{"num_hidden_layers": 14, "learning_rate": 0.00737, "train_tokens": 389400000}
Below are experts of layer 3 (counted from 0) of a mixture-of-experts language model. Rows are named gate (a neuron's input weights, with its number), up (a neuron's input weights, with its number), down (a neuron's output weights, with its number) and show model dimensions 256-383. Each number is 128 + 32 x the weight over its row's rms, rounded and kept within 0 to 255. Numbers have three digits each.
Before each expert's rows: "mostly gets" lists some tokens that are sent to it at least half of the time; "raises" lists some tokens whose logits its average output raises strongly, later layers aside. This comes from a sample of Wikipedia text that the model never trained on.

# expert 48
mostly gets: " was", " is", " he", " He", " be", " also"
raises: " made", " recorded", " released"
gate1:164148073171072127115168105128124104175128166109098125157142156195075155078155123154136131168134119161208121111159129105108128064139139128120087133106118094097071149175100079129138121095159139084127118148162154157097090143121138127098138162074116125160044084105111121096072195132093133111099108179179149151152134136142191134081098078113153134152122133112097098130144210098119105113061
up1:143180107101126131172117169123126125148133164106101087190106159108105106126134069101130126127127114135140099136135119083171086160132139117127116105136170087125173100151153189198134099150093063165138059129155119078158107132097172118139128143195172106143114177097145097118130136076190178180078120136140097207158146087164160170171166059133138149146129170164102121161114136174150120109082
down1:185169133106147163128137137068143104083182120137125125101137052109102174107093135089195151130090164165140139173145153129112146151145122112164135134153108105144092142129126063156070102048076111125102086220134105094147103134170162093094188111210169139115120133132068162196102151198134167111098129155149169137166156156137146139105112214136130130052103100144120116108147179123108102116124
gate2:082109132130190089137089152144173131133157158091145116146146148142108136121135164139128106159127192112127132077167120158156059115121177118128119104098175104196194133093116075133078104152108154149104109151129106166177230102115157185185136163148122138147133116101089044167099114119215107100123192158157100098102123126131122144133113098194096132151076108098086085119109104097142120158190
up2:164156114127148115132094122152161145144110074140138137141165167098114151146104165168106136161127176094134129160092165126125129142129124160098128116178174170093064161092133150191180177144142141092110145116084148139098164099123092069124146096139147129150147203084092183103147109178204134229142132132184113177109050191063085089197187128141125105086165105144117147094116124192146061073130
down2:090140145110138205101117122161119132132038148163138135080119111141083131107170183152100124115123097149158125091116118106118076157167136073080139141131066137146123161164101115125130168118124131129144039081157156160059069074127108139159130137100116093135197159074054167109116110171106158119193147145167092158121128071118097160163123126172139109112158095154122091133101074122114126180072
gate3:142136131172120129156126135098108190115180169158109128112117139104173109128115144138152174083168147115100127117116106123131078108083093107124081161149162127158124124156108118124110145104177137126157139105147136154176080072120147100184190120187101125079128129096191167130102115178101130145147082122136155163144105135102148135134110078153128165095142160129139186116116077131142164144141
up3:126102126142177137160131147133116135088171171151170134087095129159128093126107168125085124158064137155122103177141128132154178174170135128153102154132177096106131095107171108161099097071166171094134173112105187100112155097147103132102132126161095067157122118135150083105161142147164094101143131129160141139134083103161161115072159098113107095118132108146131131097078145153091123088132
down3:082124134091099097125179146151078206137130079104126123137088114151112150180158164131127112112143137155160091152140094117135130155087171106146095172148109120114111078139130127077136149103129168079175078156137121122118135087107152132137130147137070172125090152132105180149148116131115142125110108163137091072095080148125118122125101222123142172157126105147130170085112131122172129143153
gate4:141127163109046170115104113103123176144091077096109104151138133120101127061123130197147145125120126127110101079123135077211113107162159133143142053107144165107142122146115113125111179114072151165113181110149141121131124088157106100170117113141177180109153170158094142162123136066154060162158097096133176146138107177166119133129127134105088085094138065129167052118127095126155111150156
up4:140166201127096127157140134107118163130104112106108143138160153164117123096193104087120098112050072129135156147156120106087073191156137154135098115189177046171143161158162133105139087131126151132112150162165178143110092137133140117167145137160131093103092167113051087116101128127083152128155116096095124148127195155136176152115144101127110116141152193106139102136134152069136117147129
down4:110114131142165154215123146119143119061154182124174179160101129138134117142171088140142147093093172124112160147227161163093140165122101150129110100174105113115104195127129103068187189099151064151048098159108126178119109173162167138118132130133068119102102148150164137141110094137156088075109180160231161161122126107056125111153117171136128142159136148104142076151135177172109116113113
gate5:099131124136121131128154087163142102134115128169135102141108192143164090145125113100112149184148117136153134132185174136159103125189141052139115158106138149084146109075126085113108109155096122136177116150132151138102158169098203170104141118144166066128195116131107132094138123151156049108106159097169121140135118120133076112099089131154133105158155147138139160111110161077138085159138
up5:137142174114173193170121186150100117114131180143123143063064094090101120161206167134194124131148171101168115172103110157080074157132119140117181117134099136118096160115128117144100157119164146089167125177161128136092124072083093170129125113095104096090135102144135215107104121126137165105112091063122219125129181058158106136173114148079144097120117160051154097155116145121111128084190
down5:144118112078145150143127102159134155155121127140159169112137093135101164113109139122154153109124099132161080158132077141168148133099171091133136128145072114149113111026195150105052164150110158133192089168110064063147144136120126109137137113155162101143159109091147146174174160139138081188124125153124144121062163101064122139101133116145150143093119129211075102086138087146105077119155
gate6:120058166130079079153190132125167190099089124117159128151156177147094112152124115134123158047149210168137104099193079153114141139115133085110121092149133084136153120053143138141159108155115152112166108142120108128108115090138187166144156129215137138184170138126087122154133136073134098111134122175127091188113186165118130111146204106198094140163204133119133136146116143130165119119154
up6:126195150127137124167151126148119101146106131168133160166084105129081085128115095082141159074116125145139136174143227140119107113086170120133114109062164049102120114117129099139101094140061131131160114117130043084118106159172105125098166093164098090142101174080156128149128184170094159133118177076111140126129149157144136079102146093085118163127123115158199109134137131149141075134139
down6:122117149137163101130095174125113072063102169144128189122109125124177111158184140116110127094120142154121156108120092145135133115164124071125161122086119096144164125104158128180073195156131140128130135146047081118126105047120164139191127150105094190120112151126190105173126160113124089185153193086116143131127084113103115123135133123118133082137128164145146123137099089131104085127156
gate7:113171086127067174158087109100146088210159086085129168122114081172111147084054116144163167125117101145148125130106106134084118093145130132143127134140134123124090092108140149168084075166126124124116153138095158146141135091164159058158110100170115131157140086110113073142142125103127103120163132050131108167115176152106129166116054128138122101104093097136164111159211112128100063039122
up7:089139145109100087129051092130153121103136146117103126152134110131114088174184100091058134202122122080134174112137112121098100098101079124144134127133141165147139119140132167201165169145183108178129127079138162103131090155136141153085113136100102145151140119123090110129149160178158097161063156130145118124036140093120116162110175214083105125086113128181123132139128134132150124129085
down7:197126097139119166173091106122135083130127189082115116143125091074147110153173142096090133118146069133154146112132125134193082117113180145084140102093172094124122144129118158044077043152139167184092124166136143102106137159128199135104130112093160125127138106121128093062156138132151085125142107065111066187149143135127123125109210080061122145139148066080117164131110131130157139066181
gate8:114106139100112108110155130118115162127094123111167140105170204125084093141142109135147132128142112151158084103137156169121112108147176104099138149117144159098085079129156097144152148111111130132096151107128136171144132136123114117127134152167130151122183091141128138117128140159124142116119046071120060110098148151165143131110136137066103112174148100139124162144144147128070146095142
up8:104108138134165103150202134152138109081126114089139145193129105182138096108078182118095139160195087126096083105160121101140161193104120121138160074119145101148119081150105109148134114147115174118127150186129116119173138114080136172175092179095128112027116104082125121115130135105149182045136076105161140082144162118110141107140106135146128132148126165146149085157076175144127149167143
down8:134105138110108143049178139117187150132132103145106146136119127135135133149068110163111147118098129081106115075130134086148142139153113091133091188135076127078163185117122121060124108103114139136158092156150111117129139081130152108190104141115120159153110121121152152126112141202112124147154120113187123125143091148048123136167100190142159101007136115158109108162113096160121135128147
gate9:117142086133149096169135151127129104128116143113172133109110158144133095137098156149167082134156146127162145127135118187096121108066152152122070079088187047126155185107160128217074059117170096103068115098154136180090149062105167149167107058104147108151136116079136125130109163106121075109147116125118121151040118139170129084084178059147141089128117207098136107106120137137146136135090
up9:129114147119148131131100150166160096147100087117164166187155099162103159104139157114106112160126090112121179171130136141162157161202152126143155142093073131132095090158125121151172124101145126139175065168111080124099168163112125151104123154171201166097134095165131100116144179131168123139060168137157135160110126044089157168213139089088150131142143127140145117138105119132098092077068
down9:100064155178142126090120115160135165106143143132172095147142119190137111147123161158103060070138105142168096120120138142160081137158108211079133136148121124086085174072193120159075100108073168179076172128124133094079111069074173124128149077146120134121118103096099147096111099131136128139138153143201121156166120042118113119125158071136131125109184140125161142161109100158102127069096
gate10:119130085143102123123064157117084070073125117164168169127114148080126107154097176082172076130130192121179176151087142127144094113121121153145123129165174146166207123158135139122137143145144184094100092191042079143120148118128119101104138201157118102180076166119122082116151136084104155145103094126093172152110067110104119120133102052165123085161151184156104101144156168094068141126140
up10:131169162143137105180094123164097122109153183180116141123117105099117142163107134104075111117125151125165117145100148127130174098111105095159123109182187122215111157155090115121165143129191067198146116211173134086091133133120073079077126134137160146163115116075183130128171160155125135190122117174164124095111118156095161168182135162134187130175153147153127086142083140118120096150078
down10:158142116088175119124139155174146141137120108154167163088143072089172123145122129125088122127141117134114109153110142108166150115091146120145082159195144150127156154177142129136110091106203137079146100159044123151107133151154209159126061159139095175136127137145113156133138122143177149155131130161126137079125111174166136173085169158142162110192164106073156121140148158104158097156141
gate11:102126162140174144160105048100093120114129146077150089076110170120165183193153188144114176106162131205181162151092129107132121132129119121141100113098153158103148102111205189095153126138113115133149108146119134093109119111012136113123065109166133144211090100086154177192179118091126135133134158108111149123139138100081124135128166146118102124202145125131138137142139102112114117140060
up11:136077147093174095098137066118142144162109111127116144085128136190117139096184144086160155117046023111108121114120187136075108092122074143114143115131128133134106129143142162121163127152114105109101109128095171135124161181129163147090144163186161081131147102107178177112104093198133092107158134108160162202206092137129173075168122122146107123132133067120140103126154130113160159136031
down11:135113139172134094132138148089136187137144176142135106139068119154113107136184141127111105113179095140156131097136182144158121142096101146152102116134188082124170181106114169079090156112091105144168129112148136113117095097059125073127136073104229087148121106166117108131149131144117101103158196154085131117126144117104147054164124112165153130062130098150114122149163083097076146073149
gate12:113070146112160119170084119144153125129137158053143106122161119092144131136098120105157170146122106162052172150080204094139157158107182133132197150132076161144141097117124135088106091134151114109117130114167192159124159098114081133114094118127113167094162171095125092139133128115103062052137067113109114081105162129135141067163132125092128176078124146182143128113103123125146125170137
up12:099136141141147091163099131136120148165081121140148139099147166179100114118149148142156056104112158115145083221123118102104134112163145126118111152133182126091152153141159109116109141162092143133154106129141166075104134131094129126079211150096105081112119138130130142149181119113213174184198153155152157090165078127146076124161155094160071145118160049140108122138141123163085121163130
down12:132114106143104119130082135134128141160136081141153116112167091159119139124122125135160105090179132152111143181123109094143203139183198135107045144067157133070133160143133128084167154117149136135131092101175162090092087206086152068086118128106120084137105108186086189155153157176158119040131117161191146164103156107185074133158079154132123081124122132126150093117122139137082105138148
gate13:121179111110080131097118129183140147134158118114040105218181090150117123086068162166177141095133109107097161172157142133187163173172095086114096144161164083124164172126142120067127141156134102159132130084117111113125175105162150100151108139121141138131109153131084110121125086173155126121171126147071110155141142116155185154168077126163174142111089083142122128107202191114122182133136
up13:139105209079141094095136156156162191150152122105118100138141103111143120157132088125095112113118115154133133188131161083175144083104098123182096148093198110140071127169111092132147148171046156126185125115135112079125136119065169095127152087084214138079123036116158123134201144124091130116170159125098150132141085158159129125147105151155090077117153142110167115175197095132101089132130
down13:124149131117121107187119123163112143150075103105160179156107138135146166122137139077180084090139112128088143123140103160123145081140119090085069118140123127084188113073116099107153123147087111102112123099103067132124113154076173132136106173152105138161170131128159077099115122106139140116076166111099127120159130090138114123169117119090103090097196184092105125166139129126113163150129
gate14:069122113125145165129113133116153069118102119131130173138151057128114148093111160117118154135145051172097145116146175108155114144128114091114133133145052152135123131128137159108126119117095127152157103136169126095114160079211138149180113106139161118177092139115097037139156071201148127101105160150155201133127115062116089123075169137148122131123116154094118131119106168124118129121171
up14:125118143160179127130132070113200023093129111131137090142090081150133106117189167131121136102113185156108129106103119127098107106190172144147094128091175118106160121162120099112094085120152151118157028144090073188153093097132137134105111144112109147109115148123153149134146129120129102115058111133096127145178077182115165081135125139163094102183150152139106092106142158113088136066097
down14:124148133089120120103154101061110154165096123158149131147088090090175139092093119155132096151111163102146123209153100118057169125094147089138125153062060198074077164099085111129071129133135158151097111071143150128064145108154143155123082113116109127138141174130134164124134150197143173167137146119097138076130041155144077102083104148094163149198116169140165111069138094123161148162093
gate15:127105102088155133154132149136184139060170114114154151137126111138112110129124159102148137123161119133114113159156134109150162133152115139123120134150136153160174126136112107156154106071081133126138173107079135142087100199136091180173154176108147214121103126142108119146112140182168104139150135156152076151116139156121120128121164117136110131201171123140116075111145149116090089161123
up15:111123113154167110083133108088069146157103126116147062133109211178091088112227195106101135133133111147147144096162166143126139163158140119145126142210144105118192093109148174124135133065134138115121095111080146168155090160118138130134141107194115099133119067125194138135160125136138127145124170123087159120124164127081142148141167115154154132155101217151110111166124154129139097111158
down15:160115119141142175078178125174169175093127152174096116146100113134147163094039107168180073125075158120082193162149100158123132106134130095127110110149095155166123118099183159120072131109086164178126108204161147075182138115174138082129128122102151062143170108069103153157157126098131119080114145143121103104113160113072109162123104149126166166125111189173133110136112184131135136123195
gate16:089122156164151108087163217178084181119133183130163103143136152087120106178107120101196153159130172154126137116120052142111081148093141161108117107135156091127157096118143083185147054102112166087117177091088088148129136175118125081099120164107132098149149102141103143099176111105154119073156193179113092123173122048136073150108137132108191151171128093190072136133094124083185173185164
up16:160158113089096149134189126112178017089135147101096162144148193152155157121138166165122135105098127121064136107112138117117150149137100148138176139082168135149180061073109087107127161083098119153140162164128113126186126128153168112133126183131113086115100047148111154165101105144144138154071102147207139160096116128076157140137086099154081154142100066169087113049102147097124132076114
down16:155100158113122142184094105074161119115148128172146157119155122119116154142101099135128183119105112133117133132116102173138193077136162111147105153136125154148108173125127098032105147132143125129087148195096161160124076082078134157123159133170101137150171141152122174136133137096120139164152112096108185141151137157189139096104153100119191173085129137115140142120141136149090131116198
gate17:146161146125139113145152141054103135107100115118116131076105176106122152091125105121162179152157177121141146163127136093175131074132149136112148127154137084079094092121153109158149167116169089109146099149166134175161136124137101156121098049117167155159149108152117112090127139146119241155103088108148103111143147194137104084159134096133153130078125148144127090157110138103101078065073
up17:115162141131156144083129107111178162107101141108118163110112148150176099146088142128109108075061119144133119112129124113161115168098133147121128151167110120143145128167131108096101169125103059144115162127154157146157165193207174123119106160142124212121136124150078155170122134130133108123124140094072151131118168150099106136084133129135106146075132088145113114078130074128085160131121
down17:114109161155181130143138139151128096255139114147136107108081131119130133172130080116165097067166135160136118136167050155160190129151162038096126126140097109151123099130175137122122113204126139144143087086116088164165128194144140108143223159134115117128107136104171082135148149080114182079162145147114077114123136148147062085112074143135117160158123134161200104109091144129104152141120
gate18:131161135083136189134149131175068195123115095105146138179221157107143087090077157185155145185165086117171122118105078086137104121161166094126149113121087165090109141184060119077122073162112181068117167169112125140083113144135113167103104104163139143116126170094108117163122111143147089087178102097158129127178129142071143106052124087073070083148095097084078170161152134121100125132151
up18:060120131116151123089124173170115102126165145090158117113151107097110149128095108159110089146235081103132133224119117063118133099081065148162154093121124129152045108146107150097114124126162150116063177135066116146150113133181136106104085107167130156161133116141126026143099090171174102054130047081104150106143119161154100132125096128116121120133181127109121139131117146164176180116133
down18:144154132134092179158146143114133108162130153163135164150115159132159130148110123127072189094142097130111101103147152176158109108102154084139142167133143117110108136105100133188184110151186121140113043123137128082108115092195156134146155109130129119124184132106157070133163159079123151135141137133160123136096186106128104088168140168121094122099184120105084132143107087127097155067163
gate19:164116117141093191139119170090151091011176137076108137151163102179164146141168235120203097145127066201150159147144142094130148118168154108176111112143128110127110138113118092176117104075134121074166104133107132107122073171096148127147115152121118159135138106132121063097091157092158103127126091122057117102147131144101113139085099098123125172109135141175150089097132119097049084125111
up19:162139132136206114129108144172110098104112098132064129193113088152135132117170126160125093165171088111109064133172146137124081126128172126095097159162159174153179111132096131144089121125150086146108154125087148133109090110141113120091126091129119115100113140136135090143177124138117043104147111143163148105130109132227125116075176106196140093112120130182130116130136143134142160173088
down19:099165135151096095094108126161100173159167116159150147157118147108126157130135133079106117147077134143142008148081076146111105130132145132124145151092096156094110104132165097146114167191116127117138074181150135150132133132149094103148132066162102193106103228084135105099153151187158148128156109169103123134146088107136119129082100119119125165178104179073093140118194144119142081146133
gate20:132211149089153163135109185071100122126153132152109080147169147187167098115126167123156119158145214159099075108131097185044105092173092147140158187099138108144181110163137165114070091089162155150142149093124100106137147140117087182135090142158158140139152145151148107155118100118155140095100104094100127185094156149150090100126132161082169094086125090102177160134174117086124159095167
up20:076152084087159135105096168123162152104136187154086073149138061089139038122100136132175144113099115140149146151096037055086108160158121156131113128104099180132135134152147165142164122191132109183118187132153161168126120172126127116104149118165130153131145127113130094165089070182106128129104101128131139120131124137162119138133079141137150102125141117163128133185163103073165150093162
down20:149120136073130129107099118083102075134214105053153112125119095128205111135113144136188141144096108093111137158127160097101122115089112081147150109190160221095141125084089134111151132120117115133200098159118130165079100101100128105124170131082125121181129046112120124079145144150136138166162108173178147140168205114127053079131139087119177092093156164211120121131125128136118191102122
gate21:109147051101164133117106088150142123078147145142109138153137152089165166137180087088136099145114156098134130164094128152065152117183118130106145134108024170128128114151069200149067130129164176132138150105172127086119118121094146144131179130155111158119164180121087151110147119032125103156213096159158095139082134102102124194157141132179099164184124158129141184087111136108125109090127
up21:139126107100104131101137171142096154122115065142099192112174128049175097141183147108140146130149127186081100146128100143120122126066135144168143115129110160137075099117190169153167057061097108121144159104156127122108108111112138141100176117120096144153143103093180209106140192139119132169149102090120052158149106133190105149109093134087177115161102062135146110156176114149120130141138
down21:152087074103093176157121056170144149159147111096115175103095109205108102149109097121134119162165198132130121108131091165058086188113111112136132131135194132133112169135103143117105082088160105113163168130086114079141121103109089143147120110161143115164130046122126111106088142133180121128071139141219089115108163145153071156124213057137085104142119159147084154139158156125141198153105
gate22:133088133110078192104141093138199115121122139117042111117112121104132116124049149098106116129101105124134215075140108168211136084124125119102124117085166077119109117119128092067137166074114146162155121131099088125075101184114163093090080196147158083126143096096121076143138156168135152144097110118160135174187113095152120195118092126140138072150118121123106077168116104131135147205127
up22:162095106117083101135121119133167083054150093164079141173110177132109174144143096158098160135159165109135110136049022201104129096214091146104115175108163140169161102160147178072118125103161128135170092152157082149116090103144114102126123128152133143147149111091082093130189142106151111130144151158114180092084098131148117119113075045131096115106166089095135113127059156080097135154153
down22:130116169098116183133138107101108108143149071135151137143142082123116119137114120107134170111141104115096132079138082159201111107124121119145170152113150096156093115149139121135135148099107068174129132162106132076165126107130083124133098140126202080171181136074176107138116181087182098198143124157133106146138203072126175093084118151101174120142111129128136141110098163094110131128127
gate23:141160072108126141171099130157142184164143092071139101141157179095112126058125158158159126090188058139176126115165124140122135063185122123131122150096123142115107124149120119132111100100082053125086152122095115107152112102138172141176112120085147087115166108130115119097106058161055121043173115110136141127143196090117149183083167082099112101065142147211119065093107126072163152089092
up23:169183107123107152143097178127189130077125081123129153105147085129133101123131153117074183108118090093160103167185123159083114080075117110145112071123141124132147138185148132165079105127165148136216055120117152098107180088100133170207115118155117093132095119049123064151147167132132140128207149136087102126099092187113153124134156143159155146101125103172056142055118092114125129142095
down23:101156156103111140108083081121161188163157145053127137119105157122153110136068082205055180078089153151138064156116103105163154168152157135107104089230133116124110124143134141065182099093110204120160130123075132115119183116128108162136110139187111116114122101137069137102181129124048121146164170182124162142118156137104124129116116084141133114139149066159115126128156095112150115131123
gate24:119108116108109118120135101165186083106112140154095099123128126091138173172147127079199110124112134094133168078153168092158122139174158093124090116176108113109117119135118080094107154101143163080181100179110079090125103127148155143135116099112092127122119139084081120163126080104144117163145162159117105090102142144116138150113146117066123127199135158196119153114091150162172077161130
up24:129153132136084106146088193157164155099137148178174125128141122106135216195181106207113131125166132092187144141129112202058180118156171097137112137131154113111134136109154132160131111196123147052118151117115136075160086085099135123172116105139205146091133163122147165102145137163141142154121091159149097142110106113157155130148130160119131168159200094099118130150191119146127122078104
down24:196166126092141114092144134166110183142081128122126191132096137193140177142135113107107108101140150078133142078130149098126218206106083094137100140165101085113103114157107139120163194145165099127116160135116132150065136050113119084118073069105077158141119153125180131162108093148146110078162105137140082134117134121156135106104133137080115086174162115123126116151114129103132102126137
gate25:084141135145118117148150099163121079112121088091148138131100111133100143139120163174144176114166216141156175115100160150088173145089109116099130093123086142098089118114144143157131149165103161135126114137155136120130081149077148079156168107173153136087092106123152143156133144155103128110205124108142137111201154142113084216148131122151136108186075109168117142169150126138159134134164
up25:121106100147136128135090154074157116033167148148087077108135129176110130116176192137158108099164143135133162146133198159161092149107079125090149149158099090117131147121115158142152137126135152047131098150107139160102152150102168120065109119185180125134035109110143114145136091137146075183153135106092169078186135139135057111121142146098102134173076092086138125121154144122108101075160
down25:110138159159108120151149086139117152189092097132099104099120095184160255148114104133139142105099140187158133138132099149130130110110123141147139087046158184103138085137090132149175100130137086147100151133142120127155160107134143114107146125062138076137101088141150155080164148176109149167119113146151045129116108055134165055136150113149181166123103139165117072136152169115112141142139
gate26:123119140168136087109134130140106152154171131151145220091127131147106076122113121143125124138113139101108133134182163059130166117137170116091112179150124078075118140103154128131126187132107087127113136137124084063096124146124115183214116110121077136068159121167098104134178140090164139138185136073153137154152141138146181078188106131100168109152160155147092131185098135149144129123141
up26:153137031112084129163152142089072131134112129090160157105133125146165102135149120140160076096081160126168070123103086126094130099104113105153154111085064118101124119153125125171119107086159133110140149119145147156091114154104138107123179099134113081167199059125054118132097151160111137139171103114143145127101184128187123127087097101114161155136020111143133137093182143086150145158149
down26:099144144176187149121096148145107151083128134106149103133115097073150093076150186104072121164121143161110128191129158138092126122092175092145081122151193177127146106110095099093148106103095068108188091117096150149101093133133087149108127144141088110172187124133126162207117174120096134058106138134099143183117113122100090120146140138139155110079182128141144121092125105134126117091095
gate27:103125122139117147126147093092119114135087142129127136112131127098101166137085125086091081077129175123149091161133078175141136120145157124196154207119134158149106158199088095098085132131144137102180123067128130133134093111054153137109125147158141135175153110074133076089094113117101116119096135104112139182198148107124150157140149098159141147180091069105063150147105108092126113089068
up27:111051111191141141122052167120082131169103169143201136164066107088158112134160147151087191160158173149090077119136186171106125108131133116156114128135172137182124135088150116115152087114177135167128083134136060149111126125184087129115138141176157155068131165101134161083166135153150131147102159084111111147142100131153070105233171080113122113121145121093108073079112108143164130091142
down27:127152130088132174121139128146198051144148110170166140180105114089129119120155161096105140170164129144150120142082133144122069108085083106116224104175114131119121125129128137176138142116146182192145117101146158105121144140120125082164116128130131124132133150096118060132167104176168108107162118138098089108156146088128110139182114083123155117180063151098119112141219098122153160146110
gate28:069122186186171130109097140103100091180127108120156140132117061132127130108151185152147114129131110110158164108135132112159021100110135088093100114123084133150162190116124162131096108152158142157085109179133089095171102119133165097091117153123120120148154068112157153193155131118166104189163118099201205106126059172160186190088152092146141146110121086135127149104108109160126124078094
up28:125143145093141133180148063154125091144104161094158142076100160195073085168180104100146099112154082110121122118141134122105084162096174112129138119103107143109096100117167040137080144154204132130139133089145192116120088083151114125148146129167113164166090150162121143141096194156122164115119180162120212119146084127152109157118123090095085118145115153096126150149113120162100098125093
down28:099180125099094179182151139105131106172117141125087093090174068175156125087178080087163179096138099119121109130118119181163104115154162058114118125126156125226106105172125096060150112079113113187207106163093200117141138082117143081128145143126106128112120094151125072124122160166103127150084136100147198143128134066167123116129084111105093142118156140098146148152168152097076084156119
gate29:111119195092114170118107143109130103101099070073173125098125156146133163131103065164095169196161152157124141109189086128119116131074080108164141217098098106106145118153053133132135115168137136163127122138139138081109056163143137116142139074125132161134178169138104069132166097044136063142124074100149115122086140115150155119164080104137094107082137127089135199144109168077187162175080
up29:136172190122137102143165167128130118160152126148087137136079112104142166147171168121129164147130091110130119148102070140120154138179146125183066121087132118162171098137127123113074126107091186095078114114147090094115124106112104092143129055037093154076120088113074132082137105132091106127178139150146095117104148121117127156109151149126088065111180124122190141189125127144074138119214
down29:098133083161124100161129132150160191081136114144124116139116100174064166161138131085105105087125096159081146127107118100136169140136111177111144130106153137130200118153177123099098180147176132110141113140193093095127135131135144121124135116046114169089136152085154090081085180163112061086160107172145108160110120138161166138135169036102150157176129148163123181077156077143081184128178
gate30:108129105098158126154168152057109099138127146162142104090107054075175063106148154131131122166164158093097173078183132148106133119151131122100129116110138112096143133143151171123103075140126125130102093184133146116114145149155146111091101134092116069079066095080138112106135123074113093145174172131142103062175124179135110075133134149164143103139097129124117153189161141126114134116106
up30:121067160082079117115116107135109119164173125080113075131149101094105138111152131103175182133100152145174094115125113121156192160133148155067061120109127120125112118128162180175116125133129145233097130112109083101099105124113141071191157110149146121117134105157146127089090169163146138131150100129140131078142183118122142068105146104064190116193089137135115137119121130181165142135138
down30:076112130133152139174126100160132112110082156159095129211112097097118133132099129107123139132145153113157123103121176096128147102089174145173114098148120106090119187112130117143123119122193147159140110150113115147071188165192070135105083082151156095157095087158092118135136146149169153110139161123168088144142157220148146113133124119130092153138160172138098131103144097171094141164076
gate31:106152184144152153169132105151090113124149136024154139111135115118102131097091096113182145124217137106144104141103131130130126053080129158083135171112125191070165109151100053123121113138150143098082148149126116132122057156091087074077134094123102207109147095140126102115114141086121162121124095137091202126099141086139088094168108102161158099122168118152135156159125114109084134053123
up31:122105061091100125116109114089093117065135148132150100080172088123076122124111081137089094162148130143131116161179146146159146157095203142107172127131153146077096112070120133204108089181111152134085110091169091110117099138160083064128100103142115103172136134159166127122070111095125129064141156148168168167116125110117132108167098134111136154187114198087175140113120164131098113123111
down31:112117114083142165128113096177129177095154110133158139188084143093120148172099165083161096098125041152120102109105160129159121132080119122108185146134147084154168148040097089132091105142136156104052145079084139129169108117110183155171104108080140160132161081146131156160178129104129146110100111134109181149148159131152153098162187134177118085078105139122092137078073123116050114067133
gate32:170094191146140069186128080102147124128124091149128145125083099172112130069127123144125152093094147143112054115123137177061112097138091127127161106119111129121059137136148103139124121104124170092120111116169174099121136099116143115119150108060082107097152148108177089093139120111122110139178232093171129101107140135147124230126135152144143156143149114126084140125126131125133098086127
up32:060185091029118126142159067210114123160062098088072135105119157205118110126133085108103120121216133120149150138175202189150128147103082130145138136097114105106122086153120117139115125109132085064122145146099120087090168092198130054133159143101115114108100144120118113156107092179086092133075126134121194157096107130115122157141171157148103107139053099127101066125099137116100124108167
down32:087097156066113115139126164091171168162154112115166158159117125131115191118087119139097177177098104150185126148142068143145115129135132123139144090118130147143120125102136092196196161108167172162140159084119081153192086135100118121202129191120108138126157117126192126165050089108159124149116169128174075100095128171168160203147168167048122147117151121132151165157150070177069107128104
gate33:154172135145067185189140115155112145114130072076183121146137193145146116114106107134166147076139145130124134185086151128108152180164108126161196106100087103107147112176101112131106161178168152076149105098086198113115142135132159129114170125049118117128160111103057127147143140107137119136118105191132173152152154125122143164202144064158114145115147127145125129159134133189193125145147
up33:083121128157117105124109118146090150145052131142126132148085194085108138148158122074134130083084123189160126126138096119155137167229117111154093177096122126151149128062138195092159094174175155106123153122165131119141127099132132171151146102151120143173073163105123094106083143150146119124130110164135136145140107146098088121116195163142148077130147092101134127103177136114139107069137
down33:131155055137132126129127161113114159151145111165108114186111101121107166189169094080125074153119131100189107092118117124188104172117133135140112147197110095140137153062159097140100155143124099159064169123167086130151113113132115162168116096147111173117148137060128169107103148113084170128165132159154127109110123149139109111084172110155121121172114169098116133087134179145169138075170
gate34:191142155104122155156111194122079172220166131089112136098149143154166168127149139148140147097184130132147148149123107072125126060131153144162122131115099128125146115144099097120121017206143063126157207129166156137098114163112091108189152097149114125103131115124112080143154155105161139161062126119142098149119146116073174168143112182183159132120160171132127137117152154131130146076109
up34:123171131089092155141071131098149095074170111115123130067147045202088096121072094148175207115110098114142132157093190133134095109114117125095117128110081061147146066087081129070086157120130165129158179090159148104142147123066111151107135126146148116163084124136183089120170131173089061147111129109167181134118081159102189114129137139144133147126130120129187148099075180109171170098160
down34:139138029158143154134133158118083104136101125141168081106154170173107150202116091137155159136116153159145134138108105168105172125155151126075103106110133148122117176200142164179129142119080104111124150105140124071113130090098148145060145106120090109165070129155146143148112080124090141161125098068091167125069102092117165153115121151133123193142100085117161138089099138145105103136129
gate35:118085172148122154156155140091156150068104125214106124089109145137156122103153131071109127134131071126150098144141147182133154161144176112143164115176089104181100128194103087110101170157107127078174164128101189087143105111123121166170178053165147086097146134093149099103175152175193136185095123180101196073113134154130133122055129163151138136151148154126127109143153154165108175127128
up35:153152151170155139127033179090145125145159125154073119116133200093050089149127175087111180126134136135091124086116092168161187145152139098140130130164115119118119160151051169113119122148101061139129118120121088124145134093131124103097121062093101181117169157086094144106176146129138232132093083107155131112141118153148143116134148089147148130080138138135179194155129082163134140136154
down35:130121173119140110133156140125196194091114116129133142096109120117144120110088101091096152156091082160116140156235141111154137128204147123161162191094090133157130130127121134133078158131092152176137166094151148072155134116161177206172123157095169096121133126113123138185110172178123126190201153125087122168155114127064122131166063153173141072135124151102128164183155135140113109091080
gate36:180154113146158120135127084032073071153130142178117115121137118147124103098112153064186151120177142137124165099138077138156121093135102111151133110115195092115119152115134148119171085075103169156110157147147182167134098073137125102119110124096155120096095094137148036110085145121115121117146073153101109184130124116149195104134163105055154086130168092146164167164136158155149165120127
up36:097110173119100116087178135108108137176097107181114114140125115150132133092172164172119137105151195161189097140147153117116121118187149137182155121150139130128158181127122143094085090131114158120130136095091099123178092196141082174125169105160154097106156161170203176075135131124149118087149147083145125096129112158107100113100144099147157133100115124179169161065193113142112131117105
down36:176083151130161071036148129123122109117094186130189116125098126134072083097166127156118160160147160065112119127150112123109102178144119065128089086156095000107104141113122152091147150137144096175096149145111144129146095126158163142147104168102133126198097138076124124141137167097101153179109124141080109103145117184116165127155144127126122175142147121132130104128089155109154122158178